Experts of a small language model.
Size: 14 layers, vocabulary 50257.
Experts: 24 experts in each of 14 layers, 240 GeGLU neurons an expert, 2 picks a token, a softmax router.
Training: 525M tokens, 8869 steps.
Below are experts of layer 3 (counted from 0) of a mixture-of-experts language model. Rows are named router (the router's row for the expert), down (a neuron's output weights, with its number) and show model dimensions 480-575. Each number is 128 + 24 x the weight over its row's rms, rounded and kept within 0 to 255.
Before each expert's rows: a language model's description of what the expert responds to. This comes from a sample of Wikipedia text that the model never trained on.

# expert 13
It responds to: Hyphen bullets at line starts in infobox and list entries (- Website:, - Born), plus hyphens in ranges and =, |.
router [166  76 139 128 139 130  80 147 176 154 140 103  88 112 106 139 114 141 147 128 130 145 115 127 142  95 126  95 173 165 145  95 131 134 144 135 166 114  95 172 120 120 134 125 154 176 122 177 130 143  98 129 124  57 111 148  88  97  86  78 139 131 132 164  82 123 116 129 115 139 109  97 104 140 137 160 108 121 118 109 148 128 106 149 114 132 115 115 144 147 137 121 134 122 141 136]
down0 [141  56 130 136 153 121 142 154 119 109 113 158 129 108 153 132 145  97 141 116 125 113 146 140 149 105 120 177 127 108 104 104 150 109 164 145 110 121 102  94 136 114 128  83 175 125 149 138  96 159  65 137  94  94 126 119 154 133 157 170 114 129 125 141 144 132 162 128 105 161 124  64 178  95 126 121 116 139  54 134 125 111 154 131 120 125 126 116 109 144  73 133 107 139 115 140]

# expert 2
It responds to: Words inside proper names and titles such as United, University, County, First, plus colons after infobox or list labels.
router [132 169 116 128 128 158 144 101  87 195 132 145 202  85 125 120 154 120 122 145 133 148 127 122 150 133 119 104 163 125 119 165 164 115 169 160 122 157 146 144 139 146 131 124 133 157 109 143 139 154 159 141 125  91 111 134 145 143  98 114 100 153  99 147 125 166 119 122 114 132 117 156 145 159 128 164 111  91 167 113 141 158 167 118 121 127 136 114 113 144 141  51 128 132 138 110]
down0 [ 86  95 135 180 120 124  95 135 122  98 125  99 122 159  94 119 179 121 136 126 127 122 116 184 154  73 167 147 108  86 162 198 119 160 119 141 118  98 112 147 168 124 152 154 141 102 106  87 141 104 143  92 172 156 156 134 111 135 129  98 132 147  98 149 136 150 170  88 162 111 170 163 144 167 138 101 140 154 175 157 141 116 124 126 144 185 137 152 149 134 144 112 105 129 162 143]

# expert 8
It responds to: Closing == and line break ending wiki section headings, plus words like first, final, named, election, often in sports results pages.
router [110 159 128 128 141 120 141 118 114 111 156 165  97 128 114 131 104 144 126 120 126 126 115 108 109 111 120 144 154 117 117  98 131 103 138 200 154 122 179 129 109 167 118 154 144 106 138 134 142 156 122 142 154 127 115 112 140 103  97 156  82 153 148 129 134  95 131 122 145  73 106 138 113  93 151 101  99 135 130 110 122 121  85 116 125 146 136 104 129 143 132 147 123 124 152 140]
down0 [ 77 150 143 135 118 119 141 175 117  89 134 134 138 108 116 113 134 122 150 124  82  79 123 129 133 133  79 137 147 147 138 148 140 120 159 140 128 139 111 112 108 111 153 126  94 121 133 144 126 145 215 136 103 122 143 132 135 117 107 110 125 135 110 107  92 129 136 131 127 136 107 110  99 154 149 142 150 137 153 132 135 135 110 158 157 131 116 145 153 115 133 139 112 174 187 113]

# expert 14
It responds to: Century prefixes of years such as 197, 201, 195, spaces before numbers, and en dashes in year ranges like 1999–2000.
router [100 125 181 116 153 100 128 102 152 158 130  94  88 109  81 159 152 162 140 144 107 121 149 164 132 116 146  87 118 149 130  96 127 114 130  92 135 118 121 106 107  73 120 154 134 152 128  94 141  67 143 164 149  94 130 128  93  71  92 116 172 127  88 102 104 124 152 153 121 135 176 133 120 132 111  97 111  98 154  96 118 107 151 114  87 130  95  97 162 109 139 133 107 157 151 108]
down0 [ 79 116 172 106  81 115 116 150 130 101 129  93 137 144  78 144 143 115 125 121 122 144 133 172 147 136 174 121 134 112 134  86 109 139 138  88 147 124 133 129 131 140 180 148 133 163 124 139 105 145 128 128 103 131 145 138  95  83 139 109 107 145  88 131 118 132 141 107 128 139 133  97 144  72  87 160 132 140 183 105 168 150 144 144 122 144 122 112 121 109 145 159 168 161 131 152]

# expert 22
It responds to: The word well in as well as, and nouns like Cup, Championship, Open, Union, II, round, use, often in technical text.
router [124 142 105 129 157 114 165  90 109 101  89 168 195 172 187  96 132 104 103 154 120 122 146 120 123 143 108 137 132 185 132 178 126 161 148 133 116 121 152 109 133 112 144 118 133 126 132 110 120 115 161 135 118 173 136 115 137  93 113 149 129 132 123 137 144 107  93 106 150 130 180 129 193 150 151 125 140 143  78 137 144 155 192 108 160 150 177 133 119 108 122 103 128 139 132 115]
down0 [141 133  94 124 117 103 117 104 111 131 168 129 168 125  92 127 128 142 101 124 118 135 112 124 125 106 127 110 168 125 144 132 120 138 107 146 111  88 140  77 118  98 125  92 139  88 155 153 130 116 133 149 116 108 118 123 116 158 136 118 111 105  70 119 146 122  97 141 110 110 153 145 157 131  96 118 133 134 129 135 149 141 131  87 131 111 104 136 125 141 156 193 134 191 117 158]

# expert 4
It responds to: Mostly the preposition of (also in, for, de) after nouns, plus the opening == of wiki section headings and country names.
router [144  86 110 129 170 121 138 127 129 119 156 126  89 120  99 131 121  87 127 116 125 153 108 166 117 160 160 119 113 155 131 111 126 139 172  83 182 128  87 148 134 126  95 129 150 153 136 115  98 129 102 132 107  84 124 139 129 170 144  95  99 123 118 140 140  83 124 124  91 137 135 121 119 153 118 110 129 172 163  86 145 152 131 150 145 127 103  96 110 145 109  56 131 125 118 132]
down0 [155 107 139 111 162 117 134  67 122 107 109 116 135 123 101 142  84 139 134 150 126 149 119 106 100 139 126 117  95 118 150  89  86 135 106 148 179 128 127 137  90 146 120 151 118 141 148  96 134 143 137  61  78 123 112 115 162 136 190 141 150  72 114  67 125  98  96 171  95 121 103 114 127 144  94 118  97 153 139  99 104 122 154  94 130  97 155 178 156 102 142 144 132 128  98 109]

# expert 3
It responds to: Single letters and short pieces starting names or words (B, K, S, I, Ak-, ob-), plus prose nouns such as time, way, song, used.
router [160 132 139 128 112 126 143 111 146 127 156 132 145 123 157  96 122 129 176 153 133 133 134 125 100 148 141 114 150 118 171 151 105 118 112 156  97 109 134 147 145 164 150 115 100 125 125 140 130 121 114 119 120 117 137 137  99  73 138 131 134  99 129 147 127 222 131 137 137 137 113 121 158  75 159 141 151 138  78 149 136 123 114 180 135 137 103 142 112 103 140 200 151 129 135 160]
down0 [ 88 138  95 148 117 163 170 151 111  85 128 147 136 147 136 127 162 108 117 162 123 132  97 122 150 149 139 108 117 136 141 151 133 113 132 125 100 127 103 122 149 148 165 172 147  99 130 115 106 189 135 142 153 146 149  87 138 112 102 163 144 112 104 132 131 117 126 171 119 106 141 134 131 178 115 126 108 154 144  78  85 124 142 120 110  96 142 111 135  91 132 138 123  92 104 117]

# expert 21
It responds to: Consonant-heavy pieces inside foreign names and words (-az-, -ust-, -os, -ier), plural -s endings, percent signs and m for metres.
router [156 114 140 129  88 146  79 122 153 107 147 123 124  93  78 132 111 152  92 133 148 124 135 149 108 125 139 137 143 130 125  67 145 128 112 124 110  75  87 138 116 131 118 134 115 136 143 111 124 129 111 148 159  80 163 121 138 162 164 135 121 132 137 131  87 109  85 138  96  99  82  93 117 125  99 140 100 117  94 156 166 136 103 132 122 171 134 122 151 124 124 119  99 140 119 110]
down0 [113  91 115 160 131 154 129 137  94 110 110 106 119 130 129 136 155  91 125 121 126 149 142 117 129 133 118 134 121 137 128 146 127 108 107  66 115 117 123 113 130 114 103 125 122 152 137 138 123 146 111  78  84 144 145 114 139 109 107 113 119 169 130 114 122 129 142 112  94 118 172  95 151  99 154  93  99 144 155 109 145  97 133 131  77 166 122 149 134  98 106 117  81 126 152 107]

# expert 0
It responds to: Sentence-final periods and the sentence-opening words that follow them, such as It, He, She, There, This.
router [156 122 124 130 157 148 118 146 147 142 125  83  96 136 107 118 150 114 129 121 128 112 193 154 151 132 163 146 131 160 128  82 147 126 132 133 152  95 122 111 136 110 142 166  84 146 111 136 134 108 109  86 137 167 157 111 149 124 137 100 118 119 135 120 119 115 146 169 101 143  82 154 100 145 155 104 150 139 136 113  81  80  92 110 108 138 160  88 165 128 136 141 121 135  95 115]
down0 [130 150 134 125 115 174  72 149 139 168  97 119 151 108 115 122 113 108 156  87 165 143  96 135 126  91 136 146 136 110 159 138 111 134  85 132 139 126  93 132 103 177 101 131 114 133 104 160 124 124  70 128 140 124 121 158 178 101 138 109 157  97 127 138 177 137 129  77 127 115  93 148 133 137 100 133 131 151 103 118 115  89 110 119 170 129 116 122  78  96 142 101 143 100 152 129]

# expert 11
It responds to: Lone space tokens in table cells and score lines, digits 6/7 and year pieces (201-, 202-), and the word New in New York/Jersey/Zealand.
router [142 136 174 130 104  93  91 145 160 157 125  73  56 142 103 120 133 165 148 159  91 130 134 122 123 118 124 100 168 162 149 123 157 156 140  98 110 109 125 127  82 117 140 156 140 112 104 167 123 128 100  89 163  88 188 161 109  88  66  92 168  91  88 155 100 128 135  83 138 107 126 127 149 133 169 135 106 150 141 115 129 111 125 141  99 147 128 104 150 137 143  96 140 100 141 146]
down0 [ 78 180 126 132 157 115 144 126 108 119 112 123 100 107 136 146 109 100 123 108 164  99 133 112 137 106 125 138 150 129 131 113 161 105 138 113 130  97 109 107  97 155  82 131 134 145 142 146  99 171 117  45 148  96 134 133 107 109 128 120 136 105 122  99 154 104 132 129 123 175 110  91 105 142 113  79 108 156 159 123 128 163 169 152 160 153 126 115 133  79 126 149 118 140 153 115]

# expert 18
It responds to: Cells in football and sports career tables such as League, dashes, Apps, MF, FW, team, plus separators and scores.
router [107 141 137 127 145 129 126  84 143 117 104 137 123 143 124 171 126 116 134 118 114 125  73 115 135  89 133  96 118  67 145 111 125 113 128 130 101 150 132 119 129 126 158 143 109 107 143 136 149 121 171 106 138 157 121 125 119 124  55 131 110 191 121 107 149 109 133 168 172 167 160 144 120 115 156 125 148 123 190 130 146 116 120 140 183 132 119 114 121 160 146 150 131 122 127 109]
down0 [100 167  93 119 145 178 173 103 132 100 126 141 130 133 113 129 128 123 148 102  99 165 113 148 128  93 128 146  84 129  86 118  93 127  62 135 145 125 133 129 100 133 145 133 147 132 149 169 135 109 159 166 118  89 104 130 146 148 117  93 187 101 131 144  71 107 154 118 167 121 128 117 124 151 112 160 138 148 143 130  82 105 177 103  65 136 128 141 154 144 133  95 111 113 141  86]

# expert 5
It responds to: One- and two-digit numbers, especially minutes/seconds in coordinates (39°42′45″), dates, and numeric cells of tables and identifiers.
router [116 117 156 128 160 102 119 152 140 134 143  87  78 147 109 108 131 122 149 155  95 133 133 171 140 164 157 128 146 156 147 105 134 129 120 113 144 140 130  98  93 133 124 139 141 176 120 163 109 111  86 122 138 105 183 149 138  91  98 109 152 116 122 163  78 137 128 124 143 149 135 113 111 129 133 152  98 130 127 127 127 129 118 138 110  84 130 104 162 152 124 127 108 130 160 114]
down0 [140  83 117 194 133  93 151 146 144 138 133 156  97 163 130 113 136 179 161 134 122 117 148 136 124 149 147 105 143 170 107 157 177 126 112 149  93 112 104 171 121 108 134 157 116 103  91 134 140 137  94 136 126 131 117 131 122 135 133 169 100 121 131 147 166 102 121 126 107 164  85 166 119  96 170 111 104 125 154  92  72 138 156 139 138 115 100 146 104 172 137 129 147  64 125 147]

# expert 15
It responds to: Whole-word proper nouns for places, countries and common names, such as York, London, USA, England, Manchester, William, Scott.
router [104 151 104 128 159 150 162 145 113 125 102 129 157 137 117 127 149 126 124  82 116 114 137 112 118  85 116 137  86 177 151 176 148 158 121  70 158 121 139 128 154  87 119  97 136 138 124 110 105 161 180 114 135 110 109 119 107 127 125 155 141 157 110 111 193  93 102  88 150 109 156 164 113 105 132  94  89 116 162 141 109 108 143 142 133 155 147 143 119 124 122 150  97 133 147 122]
down0 [ 94 146  87 145 161 116 140  77  65 116 133 153 138 148 123 102 148 124 202 161 169 146  90 137 165 131 131 165 125 136 142 151 147 143 143 135 151 122 174 121 145 112 147 176 140 117 104 131 110 135  92 158 148 108 106 142 120  85 120 123 107 124 129 133 137 127 151  98 113 118  79 125 167 120 122 141 124 122 117 108 195  95 133 110 152 109 131 142  88 153 132 122 110 139 126 128]

# expert 7
It responds to: Vowel-like word pieces inside or ending foreign and proper names, such as -ra, -ia, -er, -i, -o (Ost-ia, Elih-u).
router [139 125 124 128 117 116 140 127 130 128 111 121 119 142 147 166  98 126 125 100 122 122 135  77 121 150 122 166 141 126 137  57 132 121 118  85 167 162 137 117 132 123 114 148 124 152 115 116 133 119 179 111 117 163  92  89 136 134 187 139 102 127 135 103 105  93 133 127 109 121 120 139 109 134  97 118 151 112 160 142 145 153 151 151 136  94 120 148 119 129 117 151 145 133 113 117]
down0 [127 144 117 206 104 118 130 154 186 150 127  83 158 118  60 133 150 100  83 111 133 112 164 100 102 125 110 132 130 131 150 104 122 125 148 151 120  95 112 130  94 139 126 128 128 118 137 163 138 139 106 144 148 109 147 131 140 156 155 105 112 135 145 135  68 126 107 163 142 114 127  99 141  90 152 137 119 141 154 134 116 146 113 131  83 137 131 147 124 143 131 139 110 108 155 117]

# expert 9
It responds to: Line-break tokens ending infobox fields, table rows and sentences, plus age/aged, ft, °N, and the verbs is, was, on.
router [134  91 166 127  78 122  96 149 124 124 168 102 104 153 122  86 144 122 118 130 131 143 128 170 161 131 134  96 172 169 137  88 119 126 151 145 148 133 126 144 124 116 137 129 150 144 123 163 129 124  88 113 119 103 100 162 101  96  90 126 175 114 118 162  63 124 126 123 145 126  81 142 110 142 150 136  95 123 150 142 112 148 104 108 117 149 120 118 105 183 126 138 132 115 106 153]
down0 [134 115 149 148 116 145 181 114 111 117 146 148 136 107 116 168  96 152  98 107 109 159 123 146 135 119 120 177 128 128 105 160 131  83 127 116 173 127 106 166 144 138 166 106 110 152 138 106 148 156  95 176 124 170 152 146 122 116 108  98 107 112 176 127 160  96  88  85  96 137 100  97  82  95 134 111 129 139 102 152 161 125 126 124 116 138 127 106 124 209 121 117 119  98 129 127]

# expert 20
It responds to: Content nouns and adjectives after the or a, such as film, series, school, area, city, South, North, theatrical.
router [131 129 106 129 135 109 140 211  91 119 135 126  93 157 134 107 171 142 117 150 154 115 150 138 170 139 125 134  48  88 144 204  92  85 128 100  92 110 103  83 130 100 123  89 126  68 148 140 125 137 139 141 139 141 153 133 113 153 132 127 111 124 131 141 189 141 179 127 145 156 137 142 134 126 116 136 139 107 116 130 141 125 110 116 129  89 142 155 146 112 130 106 104 119 146 132]
down0 [112 103 125 101 129 156 145 123 101  88 139 127 110  99 137 116 104 114 134 112 120 123 101  95 155 133 178 128 113 121 123 166 139 160 145 118 117  87  95 137 144 109 155 144  85  86 141 145 142 161 126 118 172 116 133 136 101  93 142  92 112 121 119 113 124 111 156 127 142 132 111 100 166 131 173 126 151  64 142 133 126 129 106 131 141 142 139 106 135  97  97 105 134 142 137 141]

# expert 6
It responds to: Commas, and, that, which, who, or, but, semicolons linking clauses, list items and table cells across all kinds of text.
router [123  95 149 128 134 173 113 152 118 177  96  62 116 107 122 124 131 127 152 131 113 120 173 153 131 153 150 109 116 130 129 124 133 160 100 136 117 132  99 141 177 129 132 118 144 149 135 131 127 105 103 129 137 149 122  97 107 129 128 115 140 108 120  84 114 125 121  87 158 117 147 155 122 144 103  98 159 108 161  87  99  85 129  96 122 115 143  78 142 105 134 108 100 132 111 118]
down0 [125 155 123  88 150 130 105 148 104  80 149 131 111 154 122 148 161 120 171 135 118 112 126 115 103 130 123 118 126  99 182 128 111  91 110  92  76 113 138 111 156 113 146 111 117 109 116 129 177 148 154 140 125 143 144 121 159 150 162 101  88 117 145 104 142  76 112 109  94 135 100 125 127  97 124 142 129  88 127 134 149 157 157 118 146 141 113 121 150 128 142 178  95 145 110 118]

# expert 1
It responds to: The words to, the, his, her, their, its, 's and would in running prose, often after of/in and before be, first, own.
router [140 126 160 128 147 123  53 103 143 131 130 100 128 122 111  79 126 121 165 155 145 133 151 133 164 149 133 139 148 102 160  89 142  95 134  96 147 133  80 139 148 142 116 114 140 146 116 141 131 134  71 107 168 135 141 180 123 144  65 104 120 107 106 146 109 126 109  93  98 138 137 100 105  93 153 142 162 123 118 132  93 117 106 115 111  97 108 126 111 129 148 158 131 108 126 136]
down0 [146 107 169 108 172 115 100  97  84 102 112 112 152 142 116 105 137 160 152 151 135 133 116  95 132 130 127 125 153 160 125 111 101 106 167  93 109 162 102  93 136 104 100 116 155 149  58 103 106 124 112 174 112 154 136 131  81 114 127 154  83 159 110 123 158 129  90 113 140 132 149 130 166 113 127 131 154 128 172 123 135 118 129 183 128  93 134 111 139 159 104 131 110 118 121 167]

# expert 17
It responds to: Pipe separators between table cells in wikitables of results, squads, elevations and track lists, plus semicolons and is/was/were.
router [126 105 167 146 112  95 112 149 146 119 105  68  91 114  83 142 149 108 127 116 120 122 163 152 172 101 139 127 154 189 160  94 108 141 139  91 164 122 109 135 113 106 121 147 169 180 128 164 116 145  78 125 136  76 148 195 104 133 108 141 177 134 129 119 105 107 173 145 136 168 137 136 115 121 126 120 123 147 145 115 101 132 123 114  88 124  96 117 133 147 116 140 122 137 106 110]
down0 [114 150 102 114 145 120  96 148 138 165 171 157  92 126 119  99 124 170 110 112 121 120  79 132 132 191 141 133 169 134 132 145 115 170 158 171 128 150 116 107 170 156 120 125 126 154 102 133 118 122 115 103 100 130 166 130 161 132 109 130 133 139 107 111 168 159 109  87  93 167 130  87  94 103 164 137 146 124 188 126 124 124 107  88 146  61 140  89 146 115 159 177 128 147  81 143]

# expert 19
It responds to: Prepositions and quantity words in prose, such as at, into, from, during, across, between, both, two, numerous, and the name piece Le-.
router [106 129 113 127 119 116 167  98 121 145  90 115 115 150 106 113  71 141 131 118 138 127 125 140 116 113 159 153 160 118  65 130 133 146 116 172 134 148 153 147 101 159 116 119 134 103 139 123 136 128  80 147 115 147 156 151 155 142 121  93 132 123 126 174 151 177 125 117 133 131 160  87 144 177 146 137 106 188 152 120  90  84 103 117 114 137 123 131 142 125 141 111 149 115 136 152]
down0 [160 120 123 145  82 174 150 116 142 185 116 135 159 115 120 137 110 129 121 142 133 134 104 150  99 119 141 138  90 142 139 171 144 135  98 110 159 101  97 141 150 129 124 117 109 111 106 131 126 155  33 153 179 108 147 137 169  83 126 151 123 147 120 148 130 159 133 119 126 127  79 143 109 103 102 148 169 109 162 173 158 144 143 127  95 152 124 137 171 155  84 123 164 132 112 166]

# expert 16
It responds to: Verbs and nouns in biographies after was or a, such as made, became, served, received, appointed, member, director.
router [103 135 117 128  90 134 131 113 153 127 175 143 168 132 148 178 155 139 127 115  99 132  49 153  67 127 110 114 111 107  86 188 105 167 137 134 135 122 119 122 107 106 135 158 126 126 119 116 131 126 136 130 103 115 110 129 164 123 124 135 167  91 146  79 126 132 126 166 141 109 105 100  90  96 143 145 104 134 106 120  53 133 123  93 137 117 134 144 139 122  99 127 126 121  97 119]
down0 [ 84 181  86 129 108 149 114 134 140  90 153 146 128 123 189 118 122 152 119 121 177 146 110 152 110 142 115 139  94 141 137 112 142 153 115 157 131 148 119 141 125 123 101 138 139 135 120 148 120 106 151 167 131 179 102 133 135 109 109 133 135  99 144 116 118 113 155 166 123  98 170 124 139 115 130 117 119 139 117 134 132 140 160 133 176 126 122 167 129 101 115 167  81 114 144 146]

# expert 10
It responds to: Periods followed by a paragraph break, opening parentheses and quote marks, and blank-line breaks before new sections.
router [113 136 163 128 136 131 135 130 146 157 158  85  96  89 134  96 118 116 128 157 131 139 133 146 179 149 134 147 114 128 107 147 141 130 106 141 138 104 131 115 110 115 125 162 144 158 131 128 120 117  64 140 152 108 108 147  97 133 143 121 136 119 145 165 115 141 152  84 154 120 150 151 112 161 115 141 130 133 162 109 138 100 128 145  99 127 109 114 125 196 138 151 146 146 111 160]
down0 [134 133 174 156 131 116  96 151 163  98 131 126 161 143  82 159 141  96 154 121 142 140 102 125 134 131 231 102 141 133 135 112 113 152  93 178 123 149 124 126 167 130 132 145 129 130 117 110  93 128  82 142 124 153 136 133 151  89 120 112 108 130 122 127 144 145  90 130 151  88 100 150 126 129 144 121 126 104 125 140 163 179 120 135 168 136 103 136 134 105 106 103 167 114 124 140]

# expert 12
It responds to: Articles the, a, an, the preposition in, digits, and markdown table separator rows such as |---|---|, often in election tables.
router [148 118 161 126 122 122  75 148 185 151 141 101  88 144  76 129 102 133 147 124 113 143 124 172 127  77 147  88 119 140 125 129 177 144 103 128  90 106  89 151  87 120 119 104 131 114 129 172  96 141  91 149 186 119 104 167 136  72  78 103 146  86 128 164 129 158 139  96 110 120 131 131  95 127 162 137 105 132 137 123 134 107 114 143 123 109  93 143 106 140 119 104 120 108 151 155]
down0 [145 103 150  94 151 108 136 144 148  90  98 169 141 117 184 137 117 155 147 130 133 109  92 129 160 134 151 159 109 153 142 158 122 185 110 136 134 113 107 112 110 137 167 186 149 129 119 143 142 149 111  95 148 111 172 136 101 175 112  95 112 145 122 161 140 115 151 110 105 157 109 150 130  96 136 163 136 102 116 116  85 127 104 137 152 121 155 151 148 123 141 112 177 134 145 118]

# expert 23
It responds to: Ordinal suffixes like th/st/nd after numbers, and prose verbs and nouns after was/to, such as played, built, began, place, years, work.
router [114  69 157 128 132 140  75 151 127  87  79 149 117  91 132 111 135 107 138 125 144 134 133 143 155 101 108 114 114 111 124  96  99 112 113 165 117 157 143 155 146 148 133 113 128 107 134 112 134 100 108 120  85 141 135 148 121 180 152 125 191 125 129 129 104 144 150 175  80 144 134 111 150 149  80 128 155 142  68 145 158 144 148 110 105 142  94 113 104 121 138 157 157 127 127 140]
down0 [156  95 160 156 145 125 126 132 145 100  99 142 164 140 133  99 141 117 149 125 122 140 132 129 148 156 134 145 168 123 112  81 144 149 118 104 155 133 110 122 145 138 150  99 158 110 169 137 125 182  73  93 188 120 120 126 138 133 148 145 141 156 142 100  61 125 149 114 130 130 144 126 134 136  93 118 125 125 141 105 151 162 124 123 158 128 160 130 108 135 149 110 157 123 102 162]